Below are experts of layer 6 (counted from 0) of a mixture-of-experts language model. Rows are named router (the router's row for the expert), gate (a neuron's input weights, with its number), up (a neuron's input weights, with its number), down (a neuron's output weights, with its number) and show model dimensions 0-159. Each number is 200 + 30 x the weight over its row's rms, rounded and kept within 0 to 999.
After each expert's rows: "gets" lists some tokens that make up at least twice as much of what it gets as of all text. This comes from a sample of Wikipedia text that the model never trained on. Tokens count by the router's weight.

# expert 47
router,194,179,172,212,128,189,188,216,217,172,214,226,206,161,219,236,166,213,182,150,191,172,195,172,185,211,212,179,192,230,186,181,223,205,199,255,246,270,204,150,183,213,236,216,199,138,212,241,186,214,225,220,289,189,190,166,183,229,204,181,208,214,176,163,217,155,183,131,195,260,163,208,198,185,187,209,232,200,186,216,230,253,154,164,203,200,282,234,199,206,212,189,230,188,202,220,194,207,228,163,146,174,195,280,239,299,188,220,198,179,225,186,230,175,201,169,218,236,210,187,177,240,154,209,172,221,179,217,202,220,218,123,188,186,225,211,207,220,183,232,208,200,182,213,169,182,200,193,218,219,249,187,192,198,177,173,197,246,235,162
gate0,266,205,237,254,208,252,166,203,195,198,206,247,178,203,129,267,174,197,229,223,212,163,192,198,300,179,141,228,245,205,187,230,189,222,194,195,191,209,164,228,192,227,205,207,188,210,207,150,195,182,199,237,205,183,281,164,231,241,203,203,162,161,237,216,228,210,217,188,187,250,165,179,204,247,217,184,247,225,169,202,224,166,166,191,226,186,206,205,245,226,222,212,228,186,238,172,179,218,195,220,199,159,208,243,239,260,186,183,205,194,198,171,240,205,171,217,192,194,180,239,217,198,169,170,201,204,206,236,215,196,236,146,197,150,187,169,185,195,234,165,106,207,184,221,161,241,166,187,172,174,214,192,200,203,178,230,224,173,224,158
up0,180,221,178,226,228,156,127,196,192,192,220,222,246,217,252,145,195,161,190,193,209,210,233,240,182,179,181,196,230,123,201,183,237,213,250,156,185,198,175,198,156,249,180,195,168,168,176,231,187,198,138,154,188,161,172,143,244,212,151,173,242,197,204,179,160,210,202,181,234,243,237,208,230,162,202,232,149,183,194,202,214,218,213,155,185,221,201,254,178,193,200,213,239,157,175,176,258,241,161,236,221,184,184,165,146,199,166,221,222,188,222,166,193,162,184,219,226,163,185,206,237,169,198,157,215,230,191,200,203,233,194,231,181,248,201,289,189,210,216,206,253,163,204,200,223,215,199,154,200,189,171,180,188,175,204,224,248,218,167,209
down0,167,192,169,205,194,177,261,209,203,207,211,202,197,197,243,196,252,221,151,179,219,190,175,144,195,226,238,156,207,215,209,255,150,240,205,205,221,268,177,221,181,270,161,175,195,174,208,239,220,230,186,213,207,193,234,202,183,171,209,187,155,165,232,155,188,206,244,220,200,206,154,203,172,165,181,203,141,216,176,173,162,168,211,243,212,226,247,213,177,157,210,185,171,256,227,176,223,185,204,206,268,241,209,215,132,235,172,267,207,210,251,188,183,189,214,148,253,193,161,265,170,190,217,236,252,222,225,184,224,223,238,203,243,186,201,210,234,252,245,199,196,189,193,190,249,194,210,184,220,183,145,176,212,188,218,190,195,189,184,177
gets: " ", " 1", " 2", "2", "1", " 6"

# expert 73
router,233,219,231,185,222,170,186,213,215,195,190,233,180,190,242,165,177,188,231,216,211,191,241,164,192,268,251,230,219,198,220,149,171,194,235,236,232,248,204,252,242,200,271,172,160,138,169,230,195,162,205,223,187,234,218,172,178,198,262,254,234,202,202,175,273,208,229,141,208,170,199,227,191,186,199,255,217,206,196,154,183,198,170,189,196,164,206,133,164,212,215,211,204,206,182,200,211,217,199,192,154,138,211,191,177,189,165,219,181,194,197,175,229,151,242,174,163,219,197,188,226,205,212,200,191,195,237,136,169,256,241,187,168,237,242,189,222,191,241,160,223,189,235,192,230,167,202,238,228,205,164,176,202,156,227,186,231,215,195,256
gate0,262,192,227,162,236,185,237,193,178,195,222,234,135,221,240,177,137,194,202,228,189,170,175,242,182,195,200,211,194,237,155,207,204,238,188,179,148,258,219,222,144,189,193,220,212,224,192,234,187,234,246,132,171,153,213,180,198,271,146,200,164,212,161,156,183,242,197,203,227,233,132,236,174,148,194,218,183,212,189,229,187,167,206,213,204,173,204,198,179,137,222,189,167,197,220,230,213,206,194,200,223,186,196,234,177,226,272,218,218,188,208,193,192,180,174,248,232,212,200,241,202,235,240,198,214,180,193,176,221,217,222,205,184,227,176,172,239,159,201,240,243,238,187,186,136,190,206,219,288,256,179,210,213,175,228,175,210,197,204,209
up0,182,214,218,189,213,192,233,178,184,256,162,243,237,204,122,230,188,167,202,176,174,219,173,202,152,207,172,175,222,216,205,194,215,193,217,180,190,167,181,204,256,200,217,184,241,144,222,245,206,200,206,273,229,176,192,184,164,126,167,216,218,198,186,203,245,195,229,201,212,193,225,207,207,177,232,190,239,183,233,169,212,187,142,226,208,242,195,258,272,220,185,229,130,235,199,235,184,193,207,218,212,191,168,194,152,230,188,157,137,193,231,195,178,176,211,160,213,208,182,202,187,235,216,223,191,259,224,156,172,213,169,227,193,257,200,191,194,180,193,273,220,190,165,194,274,173,177,214,192,161,203,217,212,205,219,190,235,135,228,150
down0,233,197,203,180,167,194,199,213,148,208,204,152,180,191,216,162,242,185,147,189,186,186,210,215,128,246,242,165,217,264,119,218,202,213,199,199,231,169,179,174,138,200,253,200,181,203,202,164,187,141,264,183,192,196,208,234,251,218,239,189,205,245,222,224,230,215,184,213,217,257,171,210,168,191,198,166,231,225,246,183,174,167,236,205,240,199,134,173,204,249,204,214,215,178,274,222,225,199,217,158,215,191,169,186,198,166,166,238,194,146,234,174,183,190,179,198,208,175,210,164,198,224,178,176,187,173,219,225,145,225,197,152,239,183,202,212,244,225,193,147,206,227,222,226,230,159,241,194,178,182,236,199,179,187,176,213,173,210,256,170
gets: ")", ",", " |", "\"", "),", "e"

# expert 50
router,196,216,189,178,192,202,203,188,186,211,254,169,220,241,165,156,215,194,190,187,270,169,203,183,202,240,262,214,208,210,226,175,267,162,235,226,104,197,185,246,172,184,195,230,245,263,241,239,195,204,226,211,239,262,203,192,190,196,239,195,177,167,287,164,231,226,195,228,191,176,179,212,224,270,241,192,180,203,170,211,197,189,199,167,189,185,180,123,264,179,175,197,168,244,249,209,232,179,209,200,239,236,228,220,218,179,184,195,209,280,170,208,214,192,190,206,212,172,186,159,201,141,198,224,202,200,247,210,195,197,212,185,202,208,181,153,222,232,205,181,162,194,175,223,190,198,248,162,178,186,199,194,204,209,201,200,224,176,148,187
gate1,194,228,223,278,222,232,150,152,208,200,220,190,225,184,180,155,210,213,179,166,173,241,245,243,220,242,216,220,159,213,221,188,225,218,202,253,203,225,155,230,225,176,280,204,241,187,190,200,202,222,212,206,186,219,233,227,238,197,209,219,229,194,234,230,185,227,182,238,186,192,163,165,204,161,178,156,219,191,208,223,214,254,212,176,158,243,227,159,190,227,230,160,186,238,201,205,198,155,252,187,173,204,209,263,185,191,221,173,168,218,242,234,201,172,222,255,204,193,237,190,210,215,178,226,197,202,176,257,159,184,203,140,178,249,202,177,196,214,212,189,159,262,262,234,219,251,236,187,202,193,171,248,195,199,182,202,162,229,137,245
up1,178,245,184,228,214,189,231,227,193,198,182,184,216,207,168,172,194,234,146,165,214,200,172,119,170,197,255,181,220,241,195,141,157,169,198,208,262,241,191,262,237,223,200,299,224,243,186,232,207,184,175,171,143,215,193,253,224,204,197,152,185,244,203,208,165,164,192,195,219,181,193,245,152,192,179,204,236,148,211,179,201,160,275,165,211,123,213,215,189,239,212,209,182,184,241,188,185,141,193,200,203,170,190,220,177,181,119,234,182,185,157,212,225,217,205,221,156,201,185,179,188,200,206,197,180,238,213,223,217,212,224,202,212,223,213,206,214,234,211,215,164,199,244,203,234,212,168,212,187,139,185,200,185,232,161,185,190,176,205,197
down1,180,218,156,199,154,225,107,211,193,144,285,198,196,194,209,186,203,183,223,192,203,156,203,192,200,179,233,258,220,221,192,212,209,191,154,177,197,205,149,188,195,187,216,241,183,226,258,220,209,158,208,201,233,193,163,186,177,143,200,247,160,225,208,212,211,197,225,238,218,166,168,191,204,197,209,184,141,201,216,191,212,186,232,167,245,217,177,189,204,186,204,211,215,270,231,230,211,221,209,205,192,161,159,166,177,225,237,232,212,186,176,234,218,181,169,172,214,266,232,148,204,179,175,265,169,174,189,211,217,250,148,254,211,149,191,276,216,222,223,210,216,197,137,191,218,223,253,148,227,214,218,179,209,156,168,203,192,216,209,219
gets: " C", " f", " G", " K", " V", " U"

# expert 21
router,211,255,166,200,182,182,233,224,219,249,112,172,145,184,248,181,192,150,205,213,214,212,189,224,210,221,187,161,199,202,216,246,186,176,228,232,204,186,149,245,173,154,207,173,192,229,197,227,178,158,184,179,176,195,219,232,189,205,198,218,198,221,171,202,135,237,179,220,166,203,187,215,215,209,180,179,242,209,229,185,203,179,208,159,209,211,185,245,153,271,228,176,202,176,204,166,190,152,150,171,277,192,249,188,255,221,167,184,220,213,178,236,192,161,218,206,219,234,204,173,162,193,139,205,150,230,148,156,246,225,194,173,194,208,204,213,255,181,221,217,153,223,142,223,179,153,224,191,246,190,191,194,150,187,210,154,216,188,169,191
gate0,217,186,232,139,207,181,190,220,190,196,110,216,230,193,178,163,164,200,240,204,204,245,218,150,207,178,224,168,197,208,214,184,183,204,197,196,159,219,165,186,232,214,210,195,160,212,202,233,177,195,168,162,184,200,165,210,213,249,153,230,141,139,207,218,177,197,218,234,195,224,146,167,147,268,163,185,231,222,204,173,195,244,196,216,205,177,184,230,218,200,211,258,163,136,173,168,200,185,214,214,219,173,191,207,268,191,206,219,173,188,239,267,183,219,208,192,208,213,186,166,206,165,208,176,213,151,164,218,214,236,164,200,165,207,197,167,258,200,180,266,158,223,210,179,198,259,189,159,194,254,192,176,228,200,153,152,200,233,150,166
up0,184,157,156,209,199,182,127,178,228,173,155,188,162,204,124,217,181,221,181,181,184,190,219,246,198,219,212,159,201,219,207,185,147,248,263,171,206,203,203,216,225,206,254,208,260,159,187,225,183,192,192,166,180,179,177,187,235,212,181,195,183,171,144,173,224,216,169,203,225,147,222,214,196,203,181,239,187,247,191,186,211,258,174,200,196,208,213,213,161,207,217,177,188,209,191,174,202,232,194,198,153,196,137,215,174,215,224,251,155,158,217,254,186,181,130,205,191,203,209,251,177,190,244,163,283,170,189,222,212,170,244,223,220,229,165,226,226,194,152,239,198,157,232,232,143,152,194,176,240,215,211,155,172,196,204,178,228,202,196,183
down0,184,191,231,197,161,177,269,189,195,196,239,192,223,220,206,184,206,177,191,161,239,197,167,160,139,193,202,190,148,186,210,259,220,208,174,211,180,221,227,235,156,179,193,256,152,197,203,219,205,152,133,262,172,173,218,153,206,221,213,264,167,243,205,208,236,214,225,205,175,175,244,131,218,249,188,182,194,205,215,216,153,188,184,198,179,166,200,217,204,169,214,151,164,216,173,223,189,164,191,164,206,156,182,244,194,167,215,152,177,186,223,235,181,223,199,262,194,235,160,193,261,230,225,208,151,189,210,170,212,175,132,175,165,174,206,146,222,221,251,220,161,189,160,219,184,172,194,208,171,186,220,245,220,199,163,175,210,193,161,191
gets: "o", "el", "am", "to", "ub", "ro"

# expert 46
router,191,223,160,190,195,188,161,194,217,197,221,180,264,197,198,219,190,226,216,234,247,148,156,271,239,242,189,252,202,150,183,226,189,231,212,180,214,196,199,168,195,220,169,216,138,228,209,219,213,215,174,233,243,136,223,174,235,197,153,210,192,158,203,165,217,227,196,235,210,200,198,178,251,224,190,248,177,226,198,255,194,194,231,174,230,195,189,213,218,163,202,145,229,190,229,214,187,205,182,185,174,214,197,189,119,208,150,176,229,246,187,237,201,151,195,232,174,205,170,188,231,191,242,205,160,217,230,211,192,181,247,114,184,221,190,152,209,195,258,191,157,201,247,200,250,223,234,208,164,187,251,152,179,168,183,210,160,172,225,202
gate0,217,247,205,146,208,235,260,187,224,210,185,197,251,157,180,214,209,220,190,146,171,233,184,230,199,220,167,245,180,187,182,202,212,224,173,181,193,269,180,189,124,212,252,231,207,263,246,233,180,225,159,216,161,201,151,166,256,219,193,226,159,171,156,163,266,193,280,214,168,165,179,179,187,243,214,210,176,210,196,196,193,177,213,168,127,183,145,231,221,223,189,213,214,175,158,178,181,158,179,189,197,171,166,211,196,241,208,210,168,169,189,220,223,221,229,221,232,216,162,200,231,224,221,251,242,183,209,218,198,166,184,221,188,168,194,158,198,203,201,222,164,207,217,221,177,241,179,232,194,262,195,192,220,240,218,240,211,216,218,171
up0,225,227,198,153,171,192,157,186,205,188,250,234,184,207,193,200,166,176,142,193,229,273,211,179,158,179,261,182,96,229,208,217,169,173,157,181,188,203,255,171,143,196,178,210,215,263,192,217,188,200,162,176,212,179,215,193,198,235,224,180,198,199,208,213,193,179,208,163,189,259,237,212,132,265,234,241,205,181,241,180,223,166,231,173,199,154,219,227,170,216,189,203,200,193,210,155,230,231,218,214,226,223,140,166,179,183,211,178,253,211,207,221,250,213,203,177,222,183,224,179,200,224,234,244,190,224,166,181,189,206,159,233,186,227,194,187,241,168,192,210,149,210,261,185,206,208,216,185,255,201,204,252,159,231,169,182,218,242,218,179
down0,173,198,253,217,196,197,232,197,245,266,161,175,189,187,199,194,197,214,216,203,217,160,175,203,190,226,175,249,252,211,184,197,183,171,199,303,213,192,220,229,205,161,218,204,150,220,205,202,183,149,174,150,195,144,208,252,198,235,187,185,237,128,232,153,195,250,173,208,213,218,218,179,213,157,168,185,218,168,200,226,210,173,201,188,208,223,199,182,262,223,165,201,189,256,159,165,134,200,214,174,170,149,174,125,185,209,221,223,151,154,235,201,235,144,216,204,206,211,200,201,212,156,219,209,217,228,216,232,231,218,211,179,228,238,218,174,146,175,205,200,191,221,203,221,192,174,198,249,194,154,153,226,175,210,227,224,215,165,181,245
gets: " W", " T", " H", " h", " B", " tr"

# expert 37
router,181,194,207,165,167,166,207,184,211,222,190,202,214,201,196,198,234,219,181,171,206,255,246,187,189,230,175,168,167,243,247,172,209,196,185,228,204,229,211,164,160,176,196,228,234,185,237,209,231,244,216,196,233,201,164,216,161,255,177,218,219,181,229,233,182,148,165,211,177,218,191,193,216,172,160,215,153,187,209,182,242,213,171,198,222,201,216,242,171,201,159,197,240,134,193,242,208,178,198,249,200,192,249,196,196,236,218,202,189,169,224,156,222,151,203,154,176,209,227,200,183,202,212,258,145,237,209,183,251,189,164,185,291,153,208,185,220,230,163,238,271,193,190,180,188,170,169,207,127,211,202,209,214,149,190,233,169,229,119,153
gate0,192,152,187,174,217,288,173,177,206,208,226,235,259,238,235,220,246,224,196,204,159,208,225,202,241,181,215,208,164,204,203,194,157,228,227,237,225,229,207,180,201,166,215,223,206,238,174,202,205,200,210,202,209,201,156,231,259,237,217,223,236,168,204,181,265,166,171,188,203,143,189,207,240,239,228,190,144,208,186,250,133,247,237,182,238,239,152,245,188,235,202,193,199,219,199,181,201,179,223,190,217,183,173,230,214,186,245,183,160,109,228,178,181,208,261,222,188,166,232,194,191,177,253,243,185,189,220,174,233,140,175,197,201,179,162,210,187,179,210,204,167,228,171,190,218,205,153,219,225,173,165,147,171,212,186,227,176,236,219,181
up0,178,182,204,199,180,254,187,215,216,210,163,239,207,183,211,219,217,211,193,164,236,203,184,241,224,243,230,254,208,190,200,204,232,142,198,179,222,254,214,178,143,171,134,241,229,178,241,220,246,164,209,183,227,241,221,235,189,237,249,176,183,221,187,173,251,224,147,214,201,133,161,204,205,245,240,209,211,246,253,202,228,212,178,174,182,156,187,249,168,185,199,186,198,193,257,159,195,178,268,214,205,217,196,207,227,177,190,237,177,205,207,161,145,165,179,210,165,183,201,203,187,149,160,246,180,220,143,171,214,214,157,204,221,200,199,215,150,211,200,178,211,227,180,146,206,143,192,208,220,201,201,156,193,179,197,151,167,207,223,133
down0,176,142,260,196,256,144,206,203,202,214,173,206,217,180,210,224,245,190,213,284,160,233,199,157,186,172,211,163,130,189,199,219,198,205,227,193,208,140,187,160,255,237,186,215,215,145,273,250,250,178,208,236,178,239,188,181,235,182,207,209,242,255,204,213,230,150,172,242,214,177,226,192,263,155,214,230,229,175,219,210,222,216,148,196,240,182,176,194,215,184,171,191,203,180,185,236,200,159,214,227,176,204,246,192,210,225,212,186,212,197,238,188,210,207,256,181,191,162,183,185,166,165,178,152,198,189,168,217,219,205,190,151,239,255,202,201,135,200,239,232,228,243,239,192,181,177,179,175,199,214,185,175,168,187,163,187,200,202,203,199
gets: " 0", " 1", " 2", " 3", " 4", " 6"

# expert 38
router,208,192,218,208,251,125,278,209,228,138,220,170,212,207,194,238,209,200,164,216,273,171,174,180,195,179,172,211,151,209,246,163,189,241,202,213,209,183,171,186,140,183,237,199,227,251,213,244,185,169,233,232,207,185,131,206,187,198,153,204,141,192,192,164,200,191,214,166,195,229,203,143,247,199,196,205,212,181,204,227,184,243,196,164,193,199,228,217,208,155,172,191,224,215,150,175,222,200,251,188,206,184,197,171,259,224,215,232,223,240,169,222,176,190,130,176,168,276,178,196,188,222,216,196,194,136,262,195,203,172,191,196,222,247,206,196,253,213,205,241,161,192,198,202,238,205,221,176,192,163,181,185,200,168,205,177,168,160,228,199
gate2,247,185,203,210,193,110,202,169,200,198,219,187,252,231,216,239,181,190,217,226,205,227,199,175,236,229,199,195,155,178,179,167,215,223,186,159,201,171,187,163,240,217,249,220,233,237,176,199,198,182,224,217,229,231,178,211,259,197,189,191,163,188,212,193,284,182,221,258,236,214,196,213,193,252,219,221,220,191,160,220,168,205,167,191,186,221,169,176,221,205,212,210,247,205,206,185,206,206,202,219,144,171,176,174,209,146,203,137,205,261,227,165,196,211,202,212,151,171,242,221,253,228,206,178,216,192,198,151,169,267,181,155,238,150,195,204,248,188,196,189,165,216,122,154,225,195,227,155,186,177,187,221,200,240,149,144,176,164,203,211
up2,177,209,166,169,189,156,218,229,180,185,123,233,156,153,190,216,207,246,194,200,204,194,214,209,149,200,236,256,171,217,222,154,117,164,246,217,229,230,248,182,215,215,177,216,166,233,191,217,211,213,201,211,198,184,190,183,199,206,211,177,199,250,132,232,200,220,185,214,198,204,236,194,230,219,174,143,190,174,280,183,191,195,180,161,161,231,248,185,175,212,245,203,182,187,213,242,199,207,184,230,230,224,223,194,148,215,187,170,208,156,193,179,203,194,159,137,197,200,253,172,159,192,185,167,207,202,171,161,265,246,251,207,190,177,187,193,184,239,225,207,202,224,278,180,174,216,181,191,260,166,196,207,161,184,187,201,258,166,207,178
down2,167,251,174,257,191,198,223,218,229,161,177,194,185,168,153,163,204,205,181,275,203,214,241,181,199,183,127,231,233,196,154,210,194,141,204,142,173,228,187,169,172,186,165,141,151,229,212,211,197,208,218,229,191,249,160,242,246,200,252,183,197,213,205,261,187,228,222,226,180,195,184,225,152,205,186,204,158,242,235,197,151,174,195,152,227,211,140,199,167,219,188,219,184,209,270,184,182,207,204,208,189,232,196,147,226,157,178,148,187,189,205,209,214,232,209,217,217,155,231,159,175,194,199,194,222,213,179,229,182,149,192,202,195,177,168,207,173,234,208,149,198,195,143,170,200,170,147,217,184,159,224,191,235,195,241,217,180,203,223,146
gets: " p", " P", " b", "d", " Ma", " M"

# expert 49
router,163,178,179,213,195,172,192,246,186,167,197,183,190,212,163,204,242,129,197,219,184,253,254,215,201,201,171,225,213,160,187,138,141,184,140,213,146,217,170,244,214,202,197,193,244,169,217,191,213,209,201,229,234,215,229,145,242,184,281,164,185,221,179,228,139,152,153,212,224,168,205,173,203,170,215,233,254,146,224,179,214,236,237,185,201,225,169,221,168,188,228,187,218,193,240,205,163,219,209,195,155,217,200,156,277,206,220,167,174,209,211,196,157,213,225,187,211,224,163,158,174,179,226,147,194,212,178,187,195,244,207,206,153,218,190,219,198,199,194,167,133,172,200,216,158,202,221,216,184,145,197,186,177,228,194,184,219,139,193,180
gate0,213,209,192,139,167,184,207,191,181,177,213,143,205,230,134,167,193,227,181,229,174,222,199,215,181,182,231,183,206,219,172,229,200,191,199,176,184,170,212,195,209,191,184,175,160,241,219,222,203,215,178,202,199,162,180,208,172,221,201,218,260,178,146,289,191,209,191,245,220,186,157,215,207,272,231,225,197,206,170,205,172,218,198,233,169,243,188,209,145,211,257,191,185,204,230,259,174,145,232,177,192,191,222,209,205,195,174,218,201,219,171,183,213,142,145,190,194,205,265,261,202,206,235,183,168,231,211,210,226,298,289,236,218,168,232,256,181,230,170,257,222,203,187,184,226,225,200,207,220,201,199,216,178,173,234,201,172,196,202,237
up0,193,289,203,137,266,215,196,172,202,171,196,207,144,174,146,178,182,212,217,156,244,185,189,208,254,218,223,217,150,210,203,186,217,178,217,158,143,180,204,197,240,203,194,304,194,205,233,258,238,205,168,250,196,184,209,189,214,205,209,202,135,236,178,195,228,181,239,197,166,185,263,209,206,206,178,214,158,212,194,232,230,227,216,180,162,218,189,170,208,187,196,217,175,224,148,158,250,216,175,199,201,229,221,185,186,263,187,218,210,216,263,179,161,195,232,209,175,233,193,160,138,206,205,207,163,186,246,196,179,162,144,203,213,211,223,224,186,175,159,185,235,211,205,162,202,200,193,210,231,163,224,198,203,197,189,230,181,149,212,233
down0,160,236,217,199,197,128,226,224,196,239,196,226,168,154,203,204,204,163,226,202,229,210,185,238,179,151,187,220,226,182,253,204,199,193,201,168,210,182,175,187,255,218,146,190,135,210,158,239,221,205,180,223,234,245,201,196,192,207,166,187,176,223,228,243,218,194,205,201,205,240,200,247,210,208,191,246,158,163,213,196,224,243,229,181,177,190,232,236,213,246,210,174,175,178,207,211,186,152,249,206,211,164,168,194,207,187,198,249,196,159,186,249,191,219,162,227,208,212,232,220,203,186,202,236,190,211,220,185,176,125,325,215,163,211,209,130,174,203,274,215,202,189,206,190,194,182,225,214,245,147,239,218,173,180,195,180,193,255,162,206
gets: "al", "s", "la", "th", "on", "er"

# expert 61
router,200,185,224,227,165,117,237,180,219,240,177,214,182,164,227,231,219,165,209,143,256,217,188,169,217,191,206,212,174,112,194,227,196,193,186,200,209,249,219,196,242,186,194,221,217,241,207,165,209,247,181,230,204,172,173,266,203,177,214,198,192,190,210,206,250,200,188,189,188,166,263,200,240,218,170,207,198,191,271,197,191,168,247,222,217,180,161,241,182,192,217,189,226,264,240,227,168,190,238,231,177,208,179,221,217,226,188,233,185,240,189,187,144,217,161,180,171,162,235,172,234,175,221,190,166,204,183,240,258,194,167,232,194,211,235,220,255,200,186,193,186,215,229,208,181,220,156,203,211,235,147,186,262,227,236,281,177,217,209,209
gate0,271,214,219,184,169,220,189,191,235,230,193,199,206,156,234,247,226,148,177,195,164,201,159,214,229,181,171,220,179,180,199,189,234,155,207,167,183,157,178,211,195,220,216,166,196,156,176,126,180,215,210,211,196,244,181,192,237,169,141,192,168,245,192,285,243,163,244,168,167,178,205,197,169,189,145,191,157,202,191,141,159,202,139,215,167,175,207,168,162,211,182,172,189,187,198,186,151,190,224,172,187,185,226,200,170,208,134,179,180,202,213,225,172,203,181,209,202,181,157,189,209,255,257,168,230,155,187,209,231,219,200,226,184,188,204,187,194,213,276,243,169,162,227,220,211,204,173,200,162,150,202,191,198,238,166,264,211,187,198,158
up0,204,171,197,213,130,123,232,160,227,244,207,169,221,232,205,218,196,190,205,172,152,192,146,198,180,203,188,145,225,217,217,153,186,229,196,214,130,124,187,181,214,180,245,174,219,154,210,189,161,246,141,227,243,165,195,207,180,181,218,173,185,153,188,204,204,179,194,163,208,226,204,172,179,229,134,167,237,161,226,254,232,171,174,202,177,196,205,221,176,177,223,198,223,205,232,206,208,203,232,190,238,242,249,206,245,159,188,195,219,169,188,228,205,217,189,201,200,171,173,221,196,227,234,181,249,161,210,220,202,238,182,207,214,149,251,226,215,201,210,227,204,201,201,171,131,221,175,134,167,216,237,142,232,236,227,192,198,188,160,220
down0,187,205,206,188,170,196,227,229,210,225,241,194,210,197,242,231,184,192,204,193,187,245,182,212,160,161,220,241,209,188,200,202,219,228,192,215,182,175,194,208,248,184,211,230,221,227,174,187,152,232,182,223,239,173,195,232,243,154,188,244,183,174,139,192,197,202,231,167,224,202,242,230,183,202,186,188,182,215,173,182,210,207,197,267,172,233,162,234,170,199,224,240,180,139,171,276,235,163,197,236,177,202,246,205,233,197,210,141,247,180,191,211,241,224,151,220,267,210,228,172,215,154,167,281,243,158,274,214,177,267,219,238,198,157,141,164,207,217,192,217,194,211,190,152,170,203,185,149,159,177,218,200,223,184,200,237,227,198,179,203
gets: " |", ";", "===", " /", " October", " December"

# expert 57
router,192,159,165,148,175,208,209,197,212,192,181,169,258,162,229,204,207,232,247,196,252,177,184,221,256,183,253,199,230,201,224,237,201,215,212,158,230,166,175,204,202,143,164,193,193,212,198,224,169,175,231,248,222,160,189,214,177,221,205,209,227,195,257,191,163,212,161,249,176,220,206,197,260,244,184,254,180,159,242,199,224,237,230,186,155,126,219,151,195,246,182,205,175,213,175,144,208,200,219,198,227,210,196,161,166,201,203,198,226,186,186,208,197,210,268,199,222,192,189,175,209,198,216,203,149,172,219,240,199,201,214,148,207,236,240,195,181,253,179,258,175,208,179,180,238,218,206,185,234,235,107,197,147,154,185,173,199,175,236,192
gate0,218,138,160,259,135,204,196,225,213,258,170,184,205,203,228,213,199,199,200,205,214,190,235,197,167,228,233,215,223,194,206,222,179,156,192,230,149,128,191,188,240,124,120,216,242,232,212,269,187,193,184,179,203,221,218,223,211,195,177,187,205,215,183,197,208,218,235,249,201,184,197,177,177,159,190,141,195,207,232,193,221,223,189,200,263,167,175,206,203,229,182,189,195,177,196,159,194,202,190,143,205,176,226,239,172,213,191,169,144,186,196,234,217,195,223,172,260,150,241,220,161,154,136,142,197,205,190,180,182,195,250,228,210,257,187,144,150,204,168,235,194,208,219,202,186,209,194,211,180,177,177,228,174,223,188,145,175,184,155,217
up0,204,233,165,192,211,149,170,214,187,190,195,212,274,175,179,170,179,197,214,198,218,197,149,221,177,171,208,240,230,147,193,273,205,216,179,177,208,275,176,188,180,253,164,233,208,175,146,186,273,191,223,191,214,281,205,179,216,210,179,240,199,136,221,169,205,217,204,201,204,193,168,184,213,210,237,197,233,225,166,163,227,208,172,157,229,215,159,215,245,247,221,189,237,215,226,146,226,196,218,179,169,224,262,182,181,238,190,237,194,252,177,212,216,180,192,186,196,258,244,233,142,208,234,199,242,184,221,192,167,175,206,176,207,157,256,213,238,187,185,189,197,171,194,187,184,186,205,222,221,203,192,191,153,140,234,196,197,155,214,247
down0,184,178,193,220,233,219,155,191,181,176,148,162,229,206,178,184,203,155,216,183,177,205,197,181,209,193,165,193,185,238,212,192,214,219,158,224,184,236,199,201,200,222,213,177,223,269,189,184,177,197,206,280,114,211,155,182,231,203,261,239,203,269,118,189,222,190,216,207,216,206,284,179,185,207,178,184,211,174,214,214,194,163,218,253,252,202,176,188,243,189,174,214,214,184,230,169,191,179,190,201,207,151,158,223,240,202,208,178,181,195,233,190,248,216,219,191,241,216,195,222,254,229,217,174,256,160,155,179,199,160,196,227,183,204,232,274,168,204,198,183,173,252,205,218,201,220,225,193,202,222,231,213,216,228,264,231,242,169,161,247
gets: "D", " Ch", " J", "B", "M", " D"

# expert 94
router,219,185,194,185,186,163,212,183,196,173,177,169,239,206,170,250,196,186,206,211,205,159,147,199,242,255,221,176,264,226,182,171,168,201,225,191,213,193,176,194,248,207,214,150,183,178,184,173,178,193,200,230,174,261,214,145,172,170,130,232,194,195,206,175,228,227,228,225,173,149,212,213,215,180,207,250,201,128,180,154,212,209,178,242,236,147,243,229,201,188,235,263,207,254,196,206,154,230,236,206,193,229,183,174,226,178,206,158,218,184,201,209,212,208,155,189,212,226,253,226,186,254,193,232,220,165,203,183,221,254,181,219,189,202,156,251,145,219,196,198,199,228,225,211,219,234,197,196,129,161,222,208,270,216,245,223,221,211,245,224
gate0,191,211,222,243,203,163,211,207,245,185,234,215,208,219,187,225,140,226,218,149,214,231,233,207,177,181,178,191,234,213,186,171,209,229,226,171,191,188,194,202,262,219,241,183,175,167,270,231,210,227,147,168,201,178,220,230,171,203,217,164,190,223,215,252,120,274,188,243,210,193,187,196,212,253,167,167,160,158,202,212,224,166,182,215,187,173,221,210,190,227,200,168,186,220,251,168,140,178,206,222,196,227,212,217,230,200,223,207,162,263,159,254,210,199,185,185,151,199,216,194,203,183,186,166,213,254,173,190,224,178,207,234,189,218,231,170,160,225,204,230,186,122,142,186,214,193,184,226,215,214,205,201,254,166,235,197,142,177,194,123
up0,225,147,231,243,213,224,147,187,230,188,195,191,229,189,197,167,207,242,196,185,198,212,184,226,200,255,257,179,117,197,188,127,197,179,193,207,233,197,221,196,259,166,216,178,182,201,203,260,187,254,209,208,215,180,202,186,195,183,152,173,222,175,204,179,177,148,220,204,193,217,249,187,205,272,164,199,213,186,220,229,194,244,181,151,205,162,181,197,186,228,162,176,256,229,248,227,181,185,182,136,245,258,215,220,219,206,230,228,210,273,230,175,236,217,185,205,242,225,174,235,133,188,188,184,196,198,201,193,233,255,193,218,257,196,147,226,193,180,196,189,198,240,194,166,218,189,197,257,192,177,187,224,203,239,171,189,225,176,170,243
down0,206,233,199,210,229,209,190,174,268,242,138,179,212,225,253,196,189,217,169,181,190,209,199,238,143,139,186,168,167,264,203,213,176,176,187,210,172,166,153,195,148,190,173,199,206,229,163,197,158,201,201,249,170,210,179,208,183,201,158,214,203,214,206,240,224,216,206,207,287,179,249,239,177,200,182,171,166,195,213,184,171,202,219,243,239,246,195,226,217,201,208,193,145,241,184,193,151,239,209,181,188,217,175,201,198,229,244,260,218,173,226,235,212,185,202,172,185,190,179,181,184,230,190,212,108,252,193,190,189,202,198,181,156,150,263,224,153,209,231,224,190,206,203,179,198,137,214,187,172,166,186,147,174,245,196,215,256,185,186,212
gets: ",", "),", " and", ";", " including", ":"